{
  "experts_per_token": 6,
  "balance_loss": 0.00337,
  "n_groups": 8,
  "seq_len": 512
}
Below are experts of layer 7 (counted from 0) of a mixture-of-experts language model. Rows are named router (the router's row for the expert), up (a neuron's input weights, with its number), down (a neuron's output weights, with its number) and show model dimensions 0-39. Each number is 128 + 32 x the weight over its row's rms, rounded and kept within 0 to 255. Numbers have three digits each.
Before each expert's rows: a language model's description of what the expert responds to; "comes before" lists some tokens at least twice as common just after its tokens as in all text. This comes from a sample of Wikipedia text that the model never trained on. Tokens count by the router's weight.

# expert 62
What it handles: Counts and number words. Number words and numeric pieces in counts, rankings and statistics, such as five, seven, 13 games, finishing 10th.
comes before: "20", "19", "–", "th", "0", "18"
router:156133121120132124126148153191193099152113154144148128152128167163159177158123056141148089134110101105163128134211123157
up0:080130103158166122128142161105154154137135172086106117178150165134110121131061171118165171156060124123111098106149111145
down0:140156152110127086089125156161098132131110186130090077109074125110162104107077126085151133152115148179083141095135142128
up1:099130086098147064152201117150142123075073134108162140107079149110151223185102155173136120133146151137126098092160123223
down1:080123153098168119087106142129096146106101141099120105102109133129081198192097074108123139109135133150123165079087096125
up2:120159138099154156074105121141155084254143109085187127170077089125102125098094096078143103099132124158122145131181128200
down2:122116114134149115094152138104069124112068088146106181146151146101116109099105154109199127093132045088160134147158141096
up3:153148130137111138142049184127103062133151075157098145209089146112139179138098120139080136110057104116123098169137103102
down3:102141114135098126124149107128186102140102085114154151096047110082108148129139088121140092107159148110124130096173099075
up4:152128144108123175101152077095149123080209136128109104136124135145102107141117128128136097121116188158105161162151156102
down4:180099163173122050178087143161090139135122135125132143153126097079123127116060163097057143119120148110123122119152112078
up5:134145146112143117065119158113110161102099179157159154159085136113139149185078057159129114192146157152153123124124072133
down5:133105118109166085127190150134119112107120141140077090123178065113116161201098071168051120163126123131088110120171138149
up6:128094146159122154126162107171080104128137195125099127130133095210161100170121102144109139085086121116095164160115207165
down6:092098147134179180147186137128142107118185109148104116148125125107090156122161175135141182164165148219132126115132123131
up7:150096148132113153149153099134111158117060164061164107126055094177145096115139176172158102150156067126134103170136126153
down7:113099156103164127093109145136143131091097193090107072135089121163167151054104137130079136054097119124103131146113135147
up8:144104125101102166196108146146118090114137120152120153207107169143150164167079133069079124122138111152160120155101097110
down8:158090147098133140148107117167125119150145162098164095172169150114175098127148095127140136142098137117178155143174142109
up9:147152122107129119133112100089110073159091116101125148140127177140161127119105091073123090132142093125152085111178146174
down9:141151128187124144123129152158127134134111107083082168138087123173115093047157074090112113118119069107174126104151107206
up10:145149129220095119130118128146128160180093140184179160186117110156140180166150111099145075103139095076132103151166126137
down10:160119117058159160139169125152133104090136072113113164070134145105201085119130136179114061158129072138118155105109087176
up11:129138184128130106096146113138149073180101092146157127168146180099085169195046125080130120145115122120102200059097140159
down11:130155140147112162177118057124067165172117143069153172137169113153173124122115126126149065158099068107163092158135135085
up12:109165159181123154105146152160120119160154145131133076118127109145150169202168086117152104069122109153125182184145157156
down12:188149120146108154122093118110144093056131152119082103133148079125109218180103080155128099167109157119119153138136116161
up13:116126149109096097172149153156163127090094166111177140169101111142142127164109147169164121086099124100104113172123073164
down13:145167048098070193120045108168155148156126112176074128097114118099123099063167142114159140118109117179141154075141093132
up14:125096155142091156120132101128114197156146132129157123130088113142125152105129091137151099114027164109144135168165153135
down14:130155077162118148099141076149185103119165108125110139120143163170095078123093223118201132117119101177138184124092155081
up15:132090092088182093156146146149098117155100181083088093150097130149120151124139154120135193116174164091146106122180094212
down15:084089147121113104088173101096191138148141151119105113122154096152125080069162130152154120117151146111138112108114168097
up16:124128110112141069110158162089136163113152127111157119104097157109074127140116146158174177117040140140133122131217067192
down16:173137112104132143124175148070149196130163128138128123158110151173122068124121092103131165159075145144125149079165150107
up17:169164123145115123166132134072114104163167131177103131104108140123102201104185111145163116091104090092170138169137119145
down17:120197147152106151129140150107107149169137157089146114110069104132168096120157110078133075107120160145181132116133111112
up18:117151160077150188101139097151158124135187082133131081140107090080098152107135096142094118128118154052069121151107136167
down18:102083138122118151181164103162038180164164133167131135169175158120109127138135117067105103118088134108103092150163105096
up19:125106109128134156180105133163087122175177119062155113163092167071135113105138189128166117067070131102100111088209131147
down19:161154093197082136122133127117139168164148091126140072108139091122147127101169157086132167150173116114127125085132091038
up20:127159076133129184131148137144161126147170142164119126138151182145166117135114193179176121068128121067131118140142089160
down20:163132100088174104157097088180159148153102186160113103157141049110109109132162151058106155091139125161125126142128114145
up21:113140104148096117087099190142172094112088120168122177166125136121103120137119075108096114130098173171138129082206136105
down21:113107088129118175161110087065198095110147115133111155081132094076107126078122109108147110191139108163101137102121140119
up22:168098113099117093137155092173123079161142156176173198123050142176192132111102089120089099088142115186172167178156141138
down22:119149151084082080154146181104058122115158086115131173142120034136103110166128114090115117058106090076169055076130137050
up23:088106097135097144153121177146164087137140166165121115089143146110130174079160091127083130140162119132155119141135072116
down23:130141149125221123146136110131132065116115119161131137124077148116172057081098115128094146130144113077111109074108133145
up24:174139125144147135157151144157160118123110126114127108145174103107144120189119088170151105143190095134121112177158120138
down24:086122119138178125178109114082165131108088162141142086168213128140100159126108157109171114092170198117119162096140190066
up25:110137122141116173125156124138151115117173167141122162110175127177093188161121109068058106133097140140158171132156184069
down25:089119109132172078108082146105172130140171096046149079142120176158117129176125126162136137118147162161105127134132119076
up26:136133185164130105102177112149132134119093117150130125149117172104126144136076144125103111133118131143144155162192103156
down26:012105158130143093132138143150132128076125181104125128184170131165117108139142116140149123108156102106058115131084113117
up27:118144175162158131185135033136135082131174090159121167090153115191126122149150082137147112075125137124111131073167088061
down27:138063139185122061100161124127080139083129117166156062116116157104191169193150139131132107108158154136139157131082152145
up28:099150123142105127112116104120147089152097141089124085145200107146133137163137127101146107137163099124163157079100124127
down28:126166135081198115139143139179075156147134153129135132113133161143179144129181132100167127130076093132093159131138138076
up29:131102164164105121125122104175129112139149110084131117164146148146129117115114126178120062141129122092094090128188139123
down29:183105142143123128150124119113139176151072140098142108122143221098124127165167139145089121129125154122121184096166161111
up30:078090104165139150143140103202150145134080122112161142158066136162119076149116100102165087085098104100120133100159099185
down30:113113172142131113185124058104121082210110095157118107096110155106140058079154146130200088139135179093131120099125112149
up31:169147149141186132168098092096109114082059132179161146137143161116083084152106115153164165132136076101156143065136127124
down31:150114114156167167114099128124134143118138140167198111118099217126143119143118153132095124152099202191101169120074137154

# expert 16
What it handles: Naming and usage verbs. Verbs and particles in naming phrases, such as also known as, referred to as, renamed, used, called, appointed, often in biography openings.
comes before: " the", " as", " a", " by", " to", " his"
router:153129134091071162132178104117151088141055139161116174091165147184152156131147100197130105215127125169129100185178132117
up0:119155134077186142073148081200144086196141137094155101095148171138146202173094074131157107118102147102159138140117082165
down0:084098068098116174102110125145097123124163141110135038131100103118203127128112174199096175098168065100176160091106153141
up1:104121194111079094093141165086152113126138089113094145134172177134095162164118103155159116146134096165146107091159149123
down1:180150209129131123086091126146134112108141121166127074191143160157157105099086148153101128134120138156179107104167158150
up2:149154068091143155167181120168132141107124162139124128145133161123172158144141126121139085130155114154122175147114081171
down2:163096106154115153128097135139136149111139153161102144162103143101112116148124145102135141114162062134144162152159117086
up3:129161153145125119089167202189142151138104152122146113107143075124101146168117105092102103073097098148098089153134147105
down3:078147177113093139114027140170080079112164086097121149093172115144155095118194089136124129123104078151161103153149126126
up4:107114134202112107134140104129129095149096065158160175091075128082149134150199099103165138203115101180161155157172092141
down4:168114143131141104139098130085139173134072068162124125148112117111127177125201160070134112194171151147172092106117143111
up5:127084088222122117154162121091140098118097136142127125075149146130128147114124090144136095121174093157101106146113080125
down5:131100130143127106139174084058104147121178151121180169095126185159146159096185077153119130127140097099175216085103092145
up6:138169139099093118144145148127106084154066122126166150148174157145133108132176120205121166160063156130165140208176085123
down6:139162149121069143161103139143073093142096135162129172066211151131105149111085171150156128155065173154156102120104128126
up7:165120133129155146149112171142188101118122138130143160173086135181118082180209085142164051150190151099141099136174115098
down7:170108142138098110185099146113147114111140209148117159079174148135123058109100121143166118176124147117127128123175195200
up8:144168121146122154182084064175181098129139155149129209107117160106127151117152117112094067109181091114134071154150095169
down8:056107089085135095176095137174134090188155127123151102160122139106097131112156140111095153087117163100106140129085129159
up9:111122126096079146173097135115091074065106100133135188098135141192121147150102116222131182111086188151165035147154130171
down9:150133100065108116137144117130170166115147158107132123142154148132185097137117167170107136099084196130124184086108149182
up10:110161075105151116133115147148178146111139162211141172059145139125151115181141131158101123123133130160155180118165117153
down10:173187113053142136140154110099169170124146132098150109180139133132148146125137144138144139142149144055164191136128106181
up11:130091129085163111102164083140153174161197163134184133085084123112065128083132127154145117133125111112125094132202089162
down11:135129149107063113066147101147103093128144116067151111190202149131139040127172139154163151091138146130122156110109144101
up12:135099104093080158132167117093130085138055192168139191128144144164153086154124133132115105198142088128087067136159156139
down12:140154119099135126183181154119114117108091123122123110115181127115150084120105102137178133164147167133118130075171040094
up13:135116104125125115150148091143160101118090138126136104113152092165129113151124149215108108152172172074122176195146115134
down13:120177128136089063150169146076141155169155158108202181143111116072134112134079057080138117090184104146154104119082130148
up14:151111165103128106163153108143134080128131188123146114109109134102072136096119142105147080160125102147164180134127164094
down14:104198158098124146124128116089109133132155140130124118112131135073105139137136131104151241114099116155144091087085147138
up15:122087126151091141162106171127169079126062103096114143151102088138112139129100100132151137196144102092170114086169144140
down15:152146135167168137063110143101148115152077085051105099132107075079109128078152114149116125120158109145067125140095122149
up16:151101119183149102143092101125132138139077178071189180104176127135152136142128141098122088119123108144115162065119167046
down16:132074105136157092087108116126160170110159190127172168082144089105169147127128125120138103099104148100130133092183093140
up17:115087157126081122132115112097125101131134160104130090085101121128156116133122133156156159127090092124150154069184166182
down17:128063085116132181084174069150172142120122148088076088118128138105097145114165178155129094125135168089117174156123085132
up18:091153112120110209158129153100124129118088133173088127095115174138117132105137124181176152170124149134122089106157113137
down18:155139211084101079107148164165152144154126104157151127139114130126206100114108116104167098127110111170127087141155135113
up19:118146147095113098127113113115168114090101162133155141081158152150145170074104184158141170164117103144137113128127152161
down19:155148071203159116126103191089182127142148104170086115074158137162159159102114141094113128155129151143122080105151057167
up20:099120118129144155140182163096168086074125148151132168095144140146122194174089093170124157120140123136131111118135103164
down20:142158155125174109118143135147159115111109096144134113162144139153134127089115191185124142093096150082077147099140061060
up21:117154106151127131153156071132135105116078181104167175098109152144141182161137062133117100151128114087117074125057106143
down21:154128123168137138109130112156093147122117095160117120052103162115162156088130154085102177128190167147132188182153111124
up22:116141141099117117121174146135147097144091130155165179115139137139114142133140096119138076147123122160126186137181122164
down22:120154197153142168213166171090047109090141142139089055112158085058149063106115145115053083074081190151149083177117114100
up23:161155174100091199108117094132076113108086123210112138090092151161147112068166122114153139174148142156138086134111173138
down23:104101119145143149135112105112082122110175139076133193169125094149087106025161150086137099116130170140119101111173188094
up24:146169138076153174087126119107138085096114128219116115093132152166166141122141146139134125105072176135135158156091120163
down24:103123104116096140109104084137112117148129171104117114122089167125210151122103122170098121118088224143131128163115101095
up25:110112110130153087104154121111113152104059183106118071146167187188137135125129037101197099160102046170152131171160181118
down25:108091157138093137083201102141124136079183111137113106145126139143101174144117146111125175139136189114148093095118141147
up26:096145126143126129132120155170113130127063127165132103118119108166109154157127084094129047154125198145085090161091141157
down26:154119166087160143124121153124105138107143136150169142159101069113129163168122121093136116112140056133115116085144102131
up27:157145097143109153080153123124151154170153128154116067114132113122176140142126111156147116135113079112082098217188146084
down27:080093125161114118214100191132122138109137157097162091101161025146073136093097168130106163126133098091120117168126097099
up28:198112135081123191097124167137134101166076117130106116138169086158183158150096105111149118157141090128113126100151128176
down28:209206174110072147099085163098071105159112012152108065129148141117106156113141137102128078154110116135159098069092131119
up29:185132164100097109094130162151101101175077165103143073148134171196097101152153130135147103092122113132101139101093114149
down29:152108115121118157120171209148103134143109180134141158152107110164101117127152097096156144105129111132125169127192147147
up30:134149154084082201141155141087091053165101087140046127139128138137138138082138090181166124188176101091114136099111104159
down30:131109151184110106116111068138097117172115148123122106084193130125113089192184141128166161153128146132119131146137107101
up31:158137148083131137115118123077190110175069140099142159085130124172104119111116119101120120160071147114148184133120119155
down31:147136070116129149137092094104103120187175113165112151089172150124130120116157119059101158177127135119182132109091098108

# expert 57
What it handles: Year starts in sequences. The century part of years in lists like 1924, 19-29, and the space before numbers in tables and ranges.
comes before: "20", "19", "18", "10", "–", "6"
router:120156138114111164121142126163173082191113163144141116108141190186216121128167075158132075149127140157161100135196125119
up0:085099119171143140146112115171080034148148107125065131140125152179147154186166090157100126155172137195191187151160139123
down0:122196080154121074140077089113140117119109115094094129098116146113098104105107126106167092132050116108130100097056134082
up1:070103085147116165081163117119115077159111138129137168140141072158141124138094083086061069132185146146161138130106108075
down1:126081104161151113134138138176086069070137154198113122088112090077132142123169172101087113087148125132075165139105085091
up2:111137171105097144113071106131129085101126115113121177132185186146162177129158132129127127071114131190139081124128131168
down2:127092116093141141130123138155203148133163178128050102121083138116126140100103082150131087086141131125101102134106134149
up3:176167139110115139113134142186163110122131156087138132099103134147147128156134068182153079145125157152134135170202094182
down3:087149153198173166131105220093146121103139138133116123125107129072193150116125124107116183169094125118078181118088141145
up4:088118124064100136123144108111121080166192134132097114080090117146161106183089130186115119154130113131134124096128159179
down4:109159106110074133112089098102094135106131220095143161089106150125123192148116171118118171082129106077076150161150124057
up5:134113179157117160107138118157156068154122131146121108127137223165199131111132098199143109154113106156197092137120154104
down5:120175118157157129076109149109101145068130145091113077132127111139092115093119141172149113199121097178115131112127162158
up6:132121122143145117101194118141152100179105127153166140148128095161166114113137082079103132071149205135113086166099112128
down6:153132118175129064117102153114122085114158089125123173105158123172082136132096042119159082114203140164109111117119166099
up7:087163132083143168165112112178180143139131164130128123128141173160133090093125135180160105123136140143116135103205059146
down7:147167111098127076182068111162164100198116104181128181149131106138082138145174152118168139115114104138136156101143071155
up8:133163155111152169139197108149166118107164103128164207057106122141144129102154054142089123090136168124124114125137147076
down8:117105143075140128145113121057116101104101137063108139153155109163097121127094189054117125123134104051134160128176100080
up9:077145105139115121127178129115148093176114104136154159119152120179121172152066086201188104125122129098179090163183074115
down9:105120195180134202177144173121137128113144181112135122125171110215079127088178072113149131132161111087162186130130156130
up10:153118156110161120179094154118137119133168122143155167189172126170128136181137097111167123123123111128113101120178161132
down10:119087135116142144192129165136140120104134166159112113148185160112110076055147118149104166093108152141086106124137125102
up11:048051167134111136135127144122100108133108112170155167154201145139148085113140135154116127117093136178155095167124127097
down11:126127121184121141173051126215119116127179154117150189151131131093176156139070125155097118106152158137133131156069076147
up12:090090143134129201136145090149137079132108072105118133138163206068159101051163122106165174081126113110137138131145182105
down12:076116159144116124145113112115115191113094156155128144112092067152158129146125176153137135082120165083086159151105151160
up13:121071130114176167163196126158118085159160097147146155090149077122147186128089118113172138100153143144174111154149149153
down13:151123150128136186083043170131145178102120117115088091176101136110076100137123145118097110160178186055090155092060096132
up14:128091164158084129126159142123134065143100141129110101124138126127163196147190124128105083147118172122128099125161088132
down14:192100151185106102119120102115120090137194101115109106076047085061160147112090171144124161135153107164103115157125117168
up15:209135135133078158178155093110135078155056105151145089147104150159145096114107095106149083134127148101081084150130110134
down15:179148160176123130158139148138115093142077167111136135151119066126154109106127134101121082103160159107134112147163117103
up16:135100148123123168110109122159147117086181173148140051097119118131154122057119086128101068129168128130164136170111160184
down16:141163101108179170075092118109145099043161170133094097143110137135114111119156079124214128148153127128123134117107111158
up17:150105149168129126132161158151147127068077079160136163116091060135130098155130080080168097128085122161107127099145094128
down17:164075068128138122094185114091168136172138117102097122137128091087123143102157140129138095083169186098073154107109091128
up18:120106163056152177108177095146111145152096165105169133134153142135171140030152113146152135106092103123114105131142148187
down18:109061073171150087074181134111149093128170144107122157135117072112161173108139164177137123107115123080133153140166123111
up19:146192109070170138157093077144181133149084177125150081085122110194147090137069099159140146099155109141123111106119046189
down19:118183105113134166111152105087100124162133112120207100130154124152163080130181101105101092123152073112124206148147140092
up20:081126114131135119140153062162109101167168121169169120154145130114172142189097108177093136137177082121127121131096171143
down20:068170101131119091203174151064109152076066139133128129156183093114086104124118193130143076137081144167132173120129078096
up21:089047104081097117156099086175139156142072136109159165109105138098151103129118130170083142157148154078162131074159150112
down21:100119141147134103153060140176167124180120160093146146142108108153100077133134090129141145133157132177100141060129136111
up22:154133151128162178104108077150055145159081177098156108158166109181140141107137108120154146088162118086119086115086089157
down22:120129158127159108124150165129122153148100135145081070117130106111068128157156122138141085127117122086125125111193079172
up23:120178126142131154094090112120124079110120168171109079055153147095105071149143059165158079206119147189102070103197126116
down23:063099178107114124140053111148135118158083142107147163078142125108150145093125094137140125152163125172127089134126107113
up24:125136165144128142173153122180148146162142179145150158143174160143169123113120146123171160053140108119152131162109104087
down24:163192126115120070060117111118148118057130113138092146146169122071145178062133148097087151093152135137096150100113132143
up25:107152121167167157146138089113156090115129106081169184082110100119142131128078116118120144133117106106215139189170104120
down25:157179121184090092136210162071196160129152046096086113133133129101111132171111070084162103130122210133163141117136144127
up26:108100170180153129114091123163169118156044132111121076084143151165125040171132118136135130115073125115144094161188116178
down26:078137163183128134143118108116118119185157056150110116117122162167138113113149118161145143110093136175134139168147103097
up27:140103142110170141070183114080118125117148139204222144151157075177090130181091074132137060111147123146093101178210144121
down27:095113102106112073103066151091134142079106136146093126131113144076104096182104148147177091126153136109109063098131048124
up28:088074084202070132081119118127140100127098092137134098089194143214116129135114147117122129123163117101185109106061097100
down28:135131117138157098098126170051123161107139150155100104082137081125157131092129125163135125170109112144146169130136130153
up29:086134128130133122127122179143145092146122123082147124096145146149128119089090129135079115153106164102128131161079127133
down29:083144209176137121107134174121077109106155107134173096193176142187119053125077107135081118186110192133128149065062097119
up30:071167108107123142098150096094173106162114127147106113081109162125130137162143113121113101128112151121173156094126098111
down30:164150116115165070116209128129147179139088094095099063088158129177082102094142175094177136114162109182136144064119167105
up31:118191070091118141113110146109144083156100140169108152124146161163083117162170032154123064145092129141125180142191111052
down31:137109140133130085203165165152133083168152103117093147173125177153145149133061184092151163097142100114159136124125131126

# expert 37
What it handles: Verbs after auxiliaries. Verbs right after was, were, been, be, such as used, helped, participated, built, plus the piece ir inside names like Beirut, Tirinzoni.
comes before: " the", " to", " in", "ing", " by", "ed"
router:120117143109064146121173019154165093122146150209136149094148133180114160125109107158162169098116092166114153167142118116
up0:164163107127029129140166127079101100138152134096143134158183176169111145108072125108113174168104104186128135162197098104
down0:160149057077108100089139084165138084180075095137110164086121111103138130096158102119093141187156191136111125163142117117
up1:091091107089098135141130118183142063144092152129143168123096138195127126179121185206161162165131136149178144135145100179
down1:133105089157168106103173114117202181154104064106151141109092140113079134199083147124127152092149133151142095090144164180
up2:135119136093157122134184108133109083091122160186159124119074142146131132164109140101117138088097164092138128171095102133
down2:151157079147152017091140133086132197160195127187120110112133092143145100148105119099148151080152124133093177188108168094
up3:130115110098109125127169102096141120169150098041161087087069136150127131086130076199175151158154126101068082115162152187
down3:161122148133181183105087176133127123153156136152107100088117125079098139112141166086100137128112150117111102145108125151
up4:124148117076114083114169109150140093082114149106103146106217151146153136174111139110155136134081150134081142147130115174
down4:095135166097154132198110129131087108178154176087105137071096123120149121123095151109091113138097146135117149139088107155
up5:155120136179165110117129130190133125132157128124151151124101080176097114220077130095126119150127099149121163141088087155
down5:129118126102122145061151161134122150100097130139135167119130158136098112085128138119103126132094156068031152105115094152
up6:051120125157130157141073063115133096136175083133177153130081059108101136172131115154119192176138178135136149153106166132
down6:191145148112091095196147098158149094095156076141089143116180097143084121099202083097148094147143152208118147147145105086
up7:143113105142109131155138077150177134111152110132132171144209151130140170155150053107175123140143102110192083181103123085
down7:183156153139143078206210121149092157149122172161073148098160091120155055128159182121100092177105175100125124074058149114
up8:169079131111111122191135043135161059110099115159159222116143151136145139122108071130164118102107130131098162176136137155
down8:151161148110094136197082154120157082130145118108208115103100130158111088110120112096123103148151072134097160167115158110
up9:096136112155143109090194132119143126192158166129159116116144160141061107155115158159142107145142144140122161116137160135
down9:120185167142102113133108145114117150206155125142119149179113132125194145120136127078141160195130180159084085180071170105
up10:116105159107149115087107091131073109132141113128117188129103102110135068125172173197120194080093105137110146168129149148
down10:136152092127108106201104147108104097129074203096152142115132144127175175128062127116089063136105152119126131163164142172
up11:098119175172127162142190126105207119180103162108103171132232161148171151171161069107163133183174119073121122189174157110
down11:114085150173165138110095117106140102094125119101165130123041151131129104121106105162129120136134149159096097110106134080
up12:128155235101118099126133137136152113118152131157095167077109127102099151136109143150169165139127104123113131159163122156
down12:132083124121169121058117107094109118107126128108124097141090089128111112148113121159087114127139094143138106091143139137
up13:071154109123114145130210047125130110140157115255148160129181116160091174111105140097177109095157091134178153094095153113
down13:140118107149126124094165105161137117066142172081087103095103126169158099143153109161155098125103111137095149153202086098
up14:114099092111129132123160083127084081183011142172140170028141114169134095095090073158093124144142119133136166079128070120
down14:134151106166082119155181096107142179116124153179124126140177131110159141126100125126127094059128090122126185083128136178
up15:147069098109112171090135098095158075154173148163114140088153189155135106123118089096159147128057147211124147098132151065
down15:094141144189096151168092113126106090078146168158090106145152133133142132150138168153117133188125056156090142139112124134
up16:074124138103077173072146075088123064138166120130085093148110147186170148101130195142134155167119097122113088157172136121
down16:156093184190150145160049207106103061119113060103120058104145129135109114093177126138168109148119133106101070109105111113
up17:104155124174119066151166083182115083193136157175150111114148128148138152136122075103116099136169156160148108059096114111
down17:101128111133139163111100182136099144136164071156105119180064146115066106181100127089139160114209144099126054096167150105
up18:092134109080121119169121092150096170068074224161152132093087131124164112103057138133103169127134113126116160135164146104
down18:088115114140117092166099137117099174111124142132104154129119075156038118100104159137181145160121153178124102098080167077
up19:148105163133131110060110079102171096092184130148133229111180163118136123104127100131118124114087136176154101152189108161
down19:124157118163089133104132123151091124141114153156127131131090186120130079082170133125122103098134111135115117127092089136
up20:082095106125141155142185143157136169156119077192077134114136131136157178075119075150152158100132120130105135151186131099
down20:139087093081142185116103132119162118141057121088158125160143178157115097102181131128106186143092112166110110143086072143
up21:116184074094146126143138052137119118080103169170143095121122124153122123143131126188148130123091081144138143151156161146
down21:129117150153118117160119111140112119129101166139093135110105125117127125130116147105133132111108101132130082119115223120
up22:177125095091127133149159084158156106170109161129127113154182218082102154128164125165129156102156088118069156107098104119
down22:145194115104129134134085166129102114082057149081131125128184141091147171152124178133123163152178147112140141129162128146
up23:087132101123127109088118109143106153104098146117153164132075139140198135120121100113120111071086118137147109192119131096
down23:130201086131109084116072084154141077180086160107143149173154135117154079128149134153108118132152156068160185152099154138
up24:117141126048140114154126100123146147084074117198124115112183124143121208120198113130155117123145136156156136166059104118
down24:138065116117124135074110170077164102095131105138159126184158164119114070132184123128154184122140149109172089116148105086
up25:113113136137170079143077137140104123073112127184100135113083188179105135171095055121113218123096094150085124098162122139
down25:090147110188119089196049136175073124094120128133108130074119119136113146152128173093115206097094126100150141113150155165
up26:065148120156137127152119078146135097150072150160173123125041126220111114121116153195134154064130124088191199142140153151
down26:138158147164142162124140166112066145130167138136105088106172090118090128112112161123112172079140092113166152130126146201
up27:073101151173117125096149158149169109129090132138120132101153131139113165082148122147142104102154091113132149175205082159
down27:197110133175052133082171147105153124127167100128108176176109129127124118123139115142125166237084136138157080127132137115
up28:200079157115147181135136148169154140140105095138135147100111052125166135128123122159158161127173121108149101104105127135
down28:141149115120123107081169115144170181135117120108053084155134115073082119130106115112111161135110118144122125118069134155
up29:104137071085110157172124120132152065111154135240166127142078170181108143097179124132127127112096168070115146162098153142
down29:136146097143135120149094161136171120152144168172182152129135124095117163113152198138097119086113127136161121155122120134
up30:158136091160149092155146152182150086132108142124140129148177113145113170138152116137205131114129220142205132162134104099
down30:114156121134153145117116085135092091071139074074105164125103149130099179085117081116143094184115158139166176115155143142
up31:174089082171064115129123134156110111147168155121093123141041153088133164131113133135099211159120115129123095138158131114
down31:162128168200137173102152115155113115131142123077116080191173155077105097152141097148168120067126156105065167075103171115